{"activation": "swiglu", "moe_layers": [0, 1, 2, 3, 4, 5, 6, 7, 8, 9, 10, 11], "n_head": 3, "norm": "rmsnorm", "attn_scale": 0.125, "grad_clip": 1.0, "seq_len": 512, "doc_mask": true, "dataset": "wikipedia_en"}
Below are experts of layer 3 (counted from 0) of a mixture-of-experts language model. Rows are named router (the router's row for the expert), gate (a neuron's input weights, with its number), up (a neuron's input weights, with its number) and show model dimensions 0-191. Each number is 50 + 12 x the weight over its row's rms, rounded and kept within 0 to 99.
After each expert's rows: a language model's description of what the expert responds to; "comes after" lists some tokens at least twice as common just before its tokens as in all text. This comes from a sample of Wikipedia text that the model never trained on. Tokens count by the router's weight.

# expert 3
router:40 43 51 37 41 39 37 56 25 67 62 33 41 62 59 51 64 38 34 34 35 62 53 50 60 58 41 25 51 60 42 32 45 59 34 45 68 54 56 49 45 55 59 53 46 60 47 57 55 43 27 44 61 63 59 23 50 50 54 54 81 75 56 37 31 35 32 43 55 62 42 61 74 81 37 52 41 51 36 55 59 65 57 48 24 48 29 19 46 41 44 43 45 49 61 67 41 49 47 42 63 46 48 67 58 58 43 49 51 68 53 51 46 46 37 40 72 45 57 56 55 52 58 32 31 35 60 30 27 62 42 34 33 52 42 45 70 33 42 29 37 43 62 48 59 52 43 63 51 38 60 38 56 38 54 65 68 68 49 46 42 52 46 57 53 68 54 45 51 53 64 65 30 35 23 56 53 37 56 49 50 67 48 57 62 45 35 43 59 57 49 47
gate0:63 58 54 44 35 70 60 41 35 39 60 43 48 71 69 44 33 30 44 73 61 45 33 49 39 37 41 37 45 38 44 56 40 34 41 73 74 53 41 46 38 55 46 48 24 55 45 55 45 37 78 56 67 39 45 39 42 55 40 63 65 57 48 50 40 46 67 32 36 48 45 46 54 52 49 50 59 32 36 61 52 52 54 64 50 46 49 56 43 46 51 42 73 45 58 62 58 41 54 48 51 37 28 50 45 45 63 47 31 64 39 41 43 46 64 65 29 58 43 47 35 42 48 41 49 47 53 57 44 50 53 57 67 46 44 58 62 32 57 55 56 53 16 48 38 47 19 57 54 40 62 46 40 49 41 65 34 47 24 15 50 69 50 58 68 63 46 48 77 33 70 39 59 48 33 23 51 40 64 54 37 56 47 69 34 62 41 54 55 51 71 38
up0:38 39 52 37 54 40 67 48 49 47 50 48 58 63 77 55 28 32 34 78 56 60 37 54 49 59 59 37 51 61 56 56 45 56 45 48 79 58 36 36 40 69 44 57 33 49 64 55 50 52 61 46 61 28 57 40 49 70 37 55 70 59 27 47 31 51 81 55 38 47 43 40 47 48 39 24 63 40 49 44 51 51 37 60 59 38 57 56 48 47 42 33 64 60 55 55 43 53 54 40 63 38 32 57 49 50 53 37 22 65 52 40 28 48 69 58 49 50 55 48 42 29 52 51 44 35 34 70 31 49 41 54 53 56 44 51 62 41 34 65 54 37 38 49 50 43 25 60 62 44 69 39 48 57 32 65 52 53 19 28 52 68 58 64 55 52 55 45 77 31 70 48 56 40 36 25 57 42 64 70 40 50 55 63 39 46 47 46 50 54 56 34
What it handles: Tokens right after a line break or heading starting a paragraph, such as In, On, By, Before, often in sports career articles.
comes after: "\n", ".", "A", "B", "See", "|"

# expert 2
router:54 46 41 43 62 35 41 53 66 44 27 69 49 60 43 17 37 43 71 61 61 33 52 30 57 36 62 67 41 53 56 48 65 64 49 68 24 30 51 50 52 48 48 51 40 53 46 64 59 58 73 48 58 45 34 43 48 41 46 53 52 60 38 29 73 42 43 54 53 46 52 41 39 25 41 72 35 46 50 42 37 57 37 45 54 36 46 71 45 49 48 53 43 28 44 48 68 31 37 55 50 47 74 48 55 61 59 62 58 63 63 46 47 39 53 59 70 51 57 44 31 69 44 51 57 44 40 27 59 33 63 38 59 57 50 42 30 60 53 29 38 42 26 55 51 35 48 74 46 46 59 64 53 55 49 49 37 43 52 54 46 55 58 15 50 44 56 56 37 43 25 43 49 67 39 41 59 25 20 69 62 34 48 36 41 50 54 47 54 35 43 52
gate7:63 41 56 35 52 45 69 37 64 62 49 59 45 55 57 42 34 54 34 39 50 65 43 39 49 39 43 42 35 56 67 69 42 50 33 66 53 45 55 20 65 46 39 54 66 48 56 57 54 54 30 33 49 46 51 53 57 46 52 53 66 61 54 65 54 75 30 28 62 45 44 54 47 52 61 53 56 54 51 59 54 75 48 66 55 48 48 51 66 42 56 46 50 37 46 47 45 65 62 27 55 38 63 51 33 57 56 50 72 22 67 51 49 68 63 68 44 57 46 36 69 57 78 28 71 35 55 76 36 66 43 51 27 48 50 49 50 53 51 44 42 50 52 73 39 46 46 49 63 63 39 45 79 45 50 51 56 60 35 60 64 29 61 31 45 70 31 52 52 48 55 47 29 55 68 39 63 64 52 34 64 54 38 50 67 37 59 39 73 31 58 66
up7:38 60 52 61 55 72 70 53 36 37 61 48 37 51 48 34 48 39 63 65 38 35 51 72 31 54 51 56 60 51 41 36 47 33 34 37 78 50 58 62 46 62 42 55 23 50 60 34 35 36 73 46 44 52 46 51 28 48 40 53 49 51 48 43 39 39 60 52 36 65 48 50 66 27 63 36 52 35 24 51 40 52 74 37 51 66 44 57 41 62 62 54 46 64 57 40 47 57 31 73 49 71 39 65 53 39 42 58 13 74 32 53 52 51 47 57 47 53 41 60 50 51 41 60 33 54 51 32 50 41 68 50 57 38 47 63 61 43 41 66 61 67 59 31 48 51 49 61 42 49 51 44 52 48 51 38 37 51 82 41 50 60 45 68 55 36 36 45 52 57 50 48 74 47 55 43 35 61 52 69 39 66 53 63 38 56 32 55 51 76 36 71
What it handles: Middle word pieces after a prefix or opening fragment, especially after re-, such as reun-ite, re-ca-pture, re-vol-utionary, Regg-io.
comes after: " re", " Re", "gi", "l", "p", "g"

# expert 5
router:58 56 57 68 63 59 42 60 60 55 31 43 55 49 42 57 52 66 31 35 62 68 35 33 58 66 72 44 36 61 57 47 49 74 54 41 46 56 40 51 35 40 70 48 58 42 35 55 37 61 34 55 37 64 42 34 64 59 57 47 34 38 41 46 62 46 51 60 56 69 65 38 50 59 43 45 35 64 53 41 54 20 34 61 45 28 65 39 38 27 39 37 42 64 56 58 57 37 40 65 50 58 62 34 56 55 38 50 33 51 72 56 39 39 57 54 38 28 38 61 47 57 43 64 38 25 49 44 47 43 44 52 61 42 43 26 44 66 40 42 42 36 62 36 67 46 66 28 61 31 57 40 59 41 37 39 37 34 39 67 40 62 36 42 64 56 43 49 53 43 50 44 38 70 41 67 64 48 41 36 64 40 70 54 71 38 66 71 37 50 36 53
gate0:49 46 46 36 39 29 63 40 33 53 69 51 49 40 55 51 43 33 71 55 37 30 54 59 49 30 24 49 64 39 41 56 55 22 38 61 41 48 57 54 67 49 29 54 41 59 60 40 65 50 66 46 59 35 52 65 40 46 41 52 63 64 58 57 44 59 45 40 43 28 34 68 52 51 51 56 52 43 54 51 50 71 80 34 56 71 43 60 71 76 65 55 57 38 48 42 57 57 66 39 51 49 38 62 42 48 61 39 71 49 28 42 60 62 48 55 62 78 61 42 48 51 70 36 60 72 59 57 54 53 59 47 43 60 60 65 70 43 58 64 64 64 34 69 32 45 39 72 50 75 39 57 50 55 63 56 58 60 65 43 66 36 57 51 39 47 43 48 50 54 48 61 61 36 52 35 40 51 52 52 33 55 23 45 32 57 41 30 67 50 65 45
up0:39 69 38 49 51 52 75 58 55 51 31 31 42 54 69 47 71 57 37 39 50 46 42 30 49 42 58 46 50 72 51 26 52 30 57 51 24 25 47 43 55 42 42 61 55 38 25 62 38 66 54 60 40 61 48 50 63 55 56 43 61 49 22 61 58 31 63 71 49 67 47 47 73 74 57 40 68 68 56 43 43 34 49 39 70 30 55 41 56 33 53 37 50 50 60 27 49 55 59 46 45 52 49 51 54 54 67 41 40 46 36 63 47 74 42 41 33 52 63 48 32 48 63 60 61 29 38 58 59 41 44 48 47 56 55 53 51 33 53 74 48 57 48 61 68 68 47 45 50 61 62 38 46 51 50 47 37 47 83 74 57 41 59 60 53 51 23 36 75 61 60 45 54 42 42 49 63 68 49 40 60 38 54 40 44 59 49 55 55 70 62 46
What it handles: Bare spaces, table pipes, line breaks and small numbers in tables and match results, plus the word-start piece re in reforms, refugees.
comes after: " |", " the", ")", "===", " and", "=="

# expert 11
router:71 51 59 39 50 61 68 77 46 48 61 52 63 23 36 59 48 47 59 57 57 47 70 56 41 59 36 70 42 45 64 39 62 58 60 25 44 72 41 66 54 57 69 39 28 60 59 31 48 30 44 54 30 65 52 48 60 40 63 47 73 30 58 63 63 50 71 61 35 65 66 61 54 13 60 50 49 51 54 46 51 42 51 38 55 61 60 54 44 45 42 69 46 58 35 53 55 34 60 56 56 52 58 66 55 64 39 47 75 54 47 44 29 36 49 47 57 41 70 52 56 53 46 26 52 49 48 47 52 47 48 52 67 50 58 65 55 33 50 42 31 45 35 31 33 68 53 54 73 46 57 53 58 32 33 48 51 29 48 54 59 19 42 64 35 48 60 55 29 55 51 57 37 57 47 46 56 70 77 61 54 52 50 38 47 61 43 56 33 50 46 49
gate7:57 39 54 60 62 51 73 52 68 39 61 63 48 54 62 68 38 50 45 57 55 39 61 31 42 34 70 64 58 53 54 43 64 55 55 47 49 51 49 44 69 35 57 37 40 41 64 53 46 54 53 38 72 41 56 45 35 25 50 37 67 46 63 71 51 57 43 46 54 53 51 45 61 43 14 47 37 71 40 51 52 55 49 52 56 48 36 35 50 53 66 49 29 47 55 68 44 46 53 00 68 51 53 43 46 49 41 51 67 36 48 35 56 47 30 49 33 39 56 36 57 44 38 44 48 58 45 64 62 39 63 55 38 46 19 59 45 56 53 33 45 47 23 45 36 47 53 44 52 63 58 25 60 62 47 74 27 54 38 55 44 32 52 56 49 60 45 42 49 55 34 46 48 58 44 45 25 59 46 60 42 56 51 50 58 42 44 14 55 31 62 30
up7:38 47 56 51 42 67 61 37 56 50 62 56 36 28 56 36 34 24 48 46 52 78 32 35 53 63 33 47 51 69 45 52 52 50 45 69 46 36 58 59 63 40 62 76 64 40 35 45 36 57 46 61 44 21 28 78 48 77 37 61 54 40 60 67 60 31 61 46 43 59 49 57 46 54 54 56 63 47 56 59 48 35 58 57 55 36 46 45 51 48 52 45 55 40 44 58 56 59 33 79 34 73 34 60 57 50 53 59 48 55 31 69 44 43 59 42 46 41 53 54 45 24 40 45 62 26 62 43 37 54 53 67 50 69 72 61 57 60 54 61 56 44 67 49 77 49 42 43 53 29 32 46 67 63 50 55 58 67 50 57 48 59 45 53 46 47 44 52 40 33 42 37 67 58 42 60 50 38 44 53 51 60 42 74 67 55 55 43 70 77 61 38
What it handles: Day and score numbers (20–28, 0) and short words like not, if, Du, mostly in tables and prose, plus odd scripts.
comes after: " ", " (", " \"", " su", " did", " his"

# expert 31
router:37 65 57 61 35 63 47 59 41 51 69 48 52 52 36 52 43 46 44 53 74 28 32 60 47 51 45 83 72 47 53 41 51 42 66 22 71 36 37 60 48 58 35 53 43 34 50 61 61 44 70 50 74 52 54 71 55 34 62 33 41 49 44 55 49 58 44 49 35 28 31 43 36 46 50 48 78 69 57 60 59 66 57 46 45 53 55 54 33 56 57 58 35 48 67 51 76 51 72 73 53 31 37 62 69 42 49 59 38 59 35 60 53 49 61 63 53 50 57 58 53 45 33 36 58 48 38 48 52 60 46 57 53 51 55 73 54 27 53 36 67 45 51 45 60 64 48 46 51 56 62 34 62 63 48 31 52 47 55 78 50 57 34 61 55 44 27 55 55 42 73 43 52 48 54 32 44 31 66 39 38 51 54 53 73 44 63 49 33 60 54 71
gate43:45 62 35 50 67 27 27 40 57 38 57 44 53 41 59 52 20 57 56 58 61 55 40 62 34 58 51 31 65 49 52 83 62 55 42 54 59 44 58 44 45 67 51 47 38 77 60 36 53 50 53 44 63 43 59 57 54 46 42 71 50 64 31 36 64 59 43 36 66 40 41 42 56 32 72 19 64 59 50 54 55 71 64 63 43 67 47 58 51 71 66 49 59 50 58 37 27 58 33 18 78 48 41 48 54 58 32 42 50 60 65 36 63 36 39 49 53 38 44 52 61 35 42 57 48 36 49 63 52 48 49 45 50 84 73 40 36 70 35 49 37 61 55 59 36 46 40 64 57 74 54 54 50 55 53 64 60 38 57 39 72 43 45 50 54 50 50 65 39 45 66 48 54 56 51 44 31 46 62 35 62 58 50 48 35 49 63 44 51 46 49 43
up43:29 65 36 46 65 39 34 51 49 42 68 49 70 49 57 49 29 69 54 52 61 46 50 49 30 72 47 46 67 51 65 79 53 54 51 32 51 33 49 60 42 61 47 32 51 55 61 45 47 40 48 41 48 64 49 57 63 36 35 55 32 82 41 29 52 61 50 54 56 33 43 49 38 41 52 17 51 60 72 49 64 72 39 62 41 74 51 62 59 70 73 50 68 47 64 42 55 60 46 37 73 62 36 49 51 56 32 44 48 53 47 45 67 35 52 50 44 30 44 76 59 40 42 50 60 49 41 53 45 55 34 32 56 80 66 45 40 68 64 37 39 69 55 60 55 53 56 38 58 56 67 46 55 54 49 53 47 36 68 47 49 43 51 67 62 44 37 71 47 50 68 57 49 70 44 53 32 56 73 41 64 55 54 49 44 37 63 54 33 51 62 46
What it handles: Inner pieces of words after an opening like P or pl (pet-ition, p-itch-ed, Pla-men-a), plus years such as 2009 and 2019.
comes after: " P", " p", "P", " pre", " ma", "ri"

# expert 4
router:61 45 35 25 43 28 37 51 23 55 66 47 39 65 54 42 53 15 51 37 42 30 68 38 59 42 48 53 80 53 52 47 53 60 59 40 53 30 54 63 49 65 60 55 25 78 39 45 59 38 49 58 58 37 38 45 64 39 60 63 85 63 51 49 47 36 51 51 53 46 38 56 49 48 36 59 58 35 40 35 54 63 53 43 24 35 31 32 43 46 50 57 60 29 30 39 64 50 43 54 54 41 58 63 50 49 52 43 42 54 58 50 40 42 59 48 74 70 56 21 34 54 52 53 56 49 56 49 44 37 57 31 41 66 59 52 64 33 47 24 55 32 42 50 41 58 32 64 52 46 58 57 60 47 45 53 64 65 51 27 48 39 53 60 42 53 40 50 56 40 50 60 45 34 27 35 43 23 43 67 45 41 54 42 40 44 52 43 50 68 59 47
gate0:23 39 42 38 41 44 53 32 57 65 52 50 36 52 57 34 51 45 64 64 40 37 55 60 42 36 46 45 33 33 42 51 37 46 51 47 43 56 54 50 64 46 36 59 48 63 44 61 43 57 66 36 60 34 65 71 34 46 57 51 50 54 65 64 57 49 51 36 60 41 62 66 77 53 63 52 51 48 59 73 31 74 65 51 56 53 44 64 66 65 87 53 74 32 68 40 43 35 56 51 45 62 51 47 39 45 53 45 43 33 39 40 76 63 41 44 65 48 63 47 45 30 61 45 55 64 65 51 43 65 61 38 41 44 51 60 54 48 55 59 80 72 58 43 42 47 51 50 19 70 39 56 51 61 62 47 58 47 54 40 51 23 54 61 37 57 52 39 39 62 48 44 54 50 64 51 37 55 65 45 40 60 35 69 29 51 25 35 58 26 68 58
up0:50 66 47 70 64 27 26 62 31 56 50 45 43 57 48 40 53 41 36 27 49 44 63 34 32 67 42 36 28 52 38 46 30 59 59 67 53 51 40 66 49 51 65 59 67 88 41 56 52 52 23 36 30 54 63 48 59 22 56 49 30 47 31 32 56 77 63 46 45 57 61 52 49 52 74 33 56 54 47 43 44 36 30 68 66 44 35 50 42 49 37 42 63 40 46 48 56 47 50 61 44 61 62 44 69 61 28 76 43 48 57 63 50 26 37 51 53 42 58 54 31 34 33 40 54 46 55 30 63 55 47 37 46 40 71 38 58 45 40 47 62 55 39 49 50 40 51 34 43 53 58 39 51 39 37 57 55 43 70 38 62 49 43 55 56 58 57 45 49 32 53 38 46 53 49 46 51 67 66 59 55 55 61 48 36 31 71 31 48 47 56 44
What it handles: The second piece of section headings like Re-ception and Personal information, plus linking words such as such, so, due, during.
comes after: " re", "\n", " Re", "Re", "|", "See"

# expert 20
router:66 56 60 43 49 54 63 64 36 42 49 27 42 48 33 60 42 58 50 49 51 44 50 34 47 53 20 67 49 40 64 26 59 37 49 44 46 54 59 47 59 60 57 57 37 60 42 36 37 45 68 44 62 40 35 37 34 47 57 68 61 36 31 46 62 35 50 35 22 34 38 68 76 27 50 59 71 49 38 38 58 42 76 53 54 55 35 50 22 30 58 73 53 33 44 58 28 41 51 65 53 58 41 55 44 75 33 52 65 59 50 61 35 37 38 48 56 53 61 36 54 55 60 44 50 40 58 44 61 51 44 54 53 46 58 37 65 19 47 40 31 50 42 39 53 43 50 53 75 49 54 43 46 63 38 59 32 41 68 51 45 46 47 61 37 50 55 47 46 69 36 65 58 40 32 38 65 74 58 60 66 57 43 37 43 48 33 56 45 32 53 56
gate0:26 25 46 25 45 54 59 47 44 75 40 41 47 48 60 42 61 63 57 41 55 38 76 46 39 42 51 55 52 35 33 52 48 56 30 52 58 51 42 67 48 57 52 40 48 50 59 52 58 64 57 57 57 46 40 62 70 29 56 61 46 59 56 28 21 76 50 41 37 45 36 66 59 52 53 52 38 63 47 56 53 38 44 34 63 46 42 54 69 42 52 60 70 35 54 73 57 74 69 48 41 53 56 48 50 59 38 56 69 57 34 48 54 55 54 49 55 52 45 26 64 58 61 47 56 54 36 71 43 57 33 38 53 54 53 62 62 38 52 36 39 53 48 54 41 22 63 56 19 56 48 44 32 64 66 63 51 45 60 22 52 44 80 48 47 35 75 50 38 51 66 60 47 55 41 53 39 58 58 49 60 51 27 55 30 75 50 44 49 37 34 64
up0:65 48 51 64 43 46 30 38 47 41 69 73 57 56 42 59 42 31 43 49 52 48 36 51 45 57 39 47 53 65 75 57 65 39 58 62 80 46 60 24 56 47 29 58 54 51 58 47 62 52 30 47 52 37 59 50 43 78 41 33 38 45 23 62 62 38 38 39 65 52 52 33 29 49 48 53 77 47 64 50 38 69 69 56 43 67 58 35 44 84 30 43 30 60 58 24 47 38 45 39 57 31 53 49 35 45 58 45 30 42 57 66 47 56 46 66 49 70 62 57 25 48 53 44 49 45 58 44 64 43 46 49 45 65 62 38 47 62 37 57 59 56 44 52 41 74 39 53 70 55 44 44 52 44 44 67 55 55 21 70 33 60 43 58 56 50 49 55 46 45 55 35 56 33 66 43 59 44 48 44 49 41 65 53 65 40 37 42 67 54 60 45
What it handles: Discourse and adverb words like However, also, only, again, final, century, and word pieces such as sud-den-ly, in-her-itance.
comes after: " ", " \"", " (", ".", " un", " ex"

# expert 24
router:33 71 60 51 60 60 45 60 62 54 48 66 48 60 64 55 42 37 56 46 68 48 27 45 43 52 39 34 77 46 48 55 40 38 51 63 57 43 41 63 48 41 56 43 44 71 61 61 52 38 54 48 33 61 59 55 52 36 57 38 44 64 85 54 49 69 44 47 69 26 58 43 16 69 42 23 37 60 58 61 63 59 55 49 39 44 61 43 88 73 49 37 45 55 44 16 48 45 51 46 61 26 53 40 37 61 49 46 35 28 41 61 50 41 49 53 39 62 50 43 51 64 55 45 56 42 29 68 38 68 58 53 43 65 19 67 57 51 37 38 77 46 52 56 45 59 57 62 35 39 52 38 59 46 57 51 70 53 45 37 59 65 46 47 50 45 50 52 53 46 48 49 49 41 47 59 47 41 54 48 20 39 47 42 70 54 43 48 40 56 57 36
gate0:49 43 44 47 59 54 28 51 40 65 71 57 49 35 34 45 48 54 59 53 53 31 57 61 55 54 31 40 59 32 21 65 35 31 21 41 69 63 39 72 58 55 56 43 72 35 45 21 29 56 69 48 42 52 59 54 42 37 58 45 50 52 54 34 56 72 41 59 60 76 45 42 48 62 50 46 46 52 61 61 59 92 53 61 51 72 54 53 60 50 45 74 74 70 29 47 67 51 65 54 60 52 42 59 82 37 57 56 69 46 49 59 58 48 54 55 47 50 52 41 63 46 41 46 43 63 49 50 42 47 36 38 36 49 44 66 59 73 39 39 61 47 27 56 46 54 41 44 40 61 29 52 49 44 42 43 67 47 49 55 58 60 57 54 31 67 29 35 56 53 39 50 61 56 54 54 49 52 56 65 58 56 38 60 57 66 46 63 47 56 33 57
up0:59 52 49 61 31 36 64 43 72 37 43 50 45 66 66 47 36 36 58 42 49 60 46 45 54 24 57 68 33 55 65 33 72 67 77 59 37 43 59 32 59 53 51 50 34 58 55 64 49 45 23 41 74 60 37 38 66 55 58 65 58 47 52 53 42 25 61 35 42 30 51 66 47 41 52 58 38 26 35 46 38 44 60 35 48 51 37 51 32 40 72 42 42 38 79 51 39 60 56 57 38 56 57 53 22 70 51 52 50 58 66 30 38 65 52 36 65 46 40 41 50 51 53 35 52 35 60 63 58 49 59 61 44 42 58 34 36 28 60 56 45 61 76 47 50 40 60 58 55 29 59 40 45 67 60 61 48 60 58 35 48 33 54 42 58 33 67 62 56 52 46 53 33 41 48 43 52 45 57 62 22 45 62 43 39 38 48 38 55 39 59 62
What it handles: Capital letters, country codes and name pieces inside tables and abbreviations, such as ISO, ROU, C-ic-carelli, NP_, United.
comes after: " C", " A", " E", " O", "A", "C"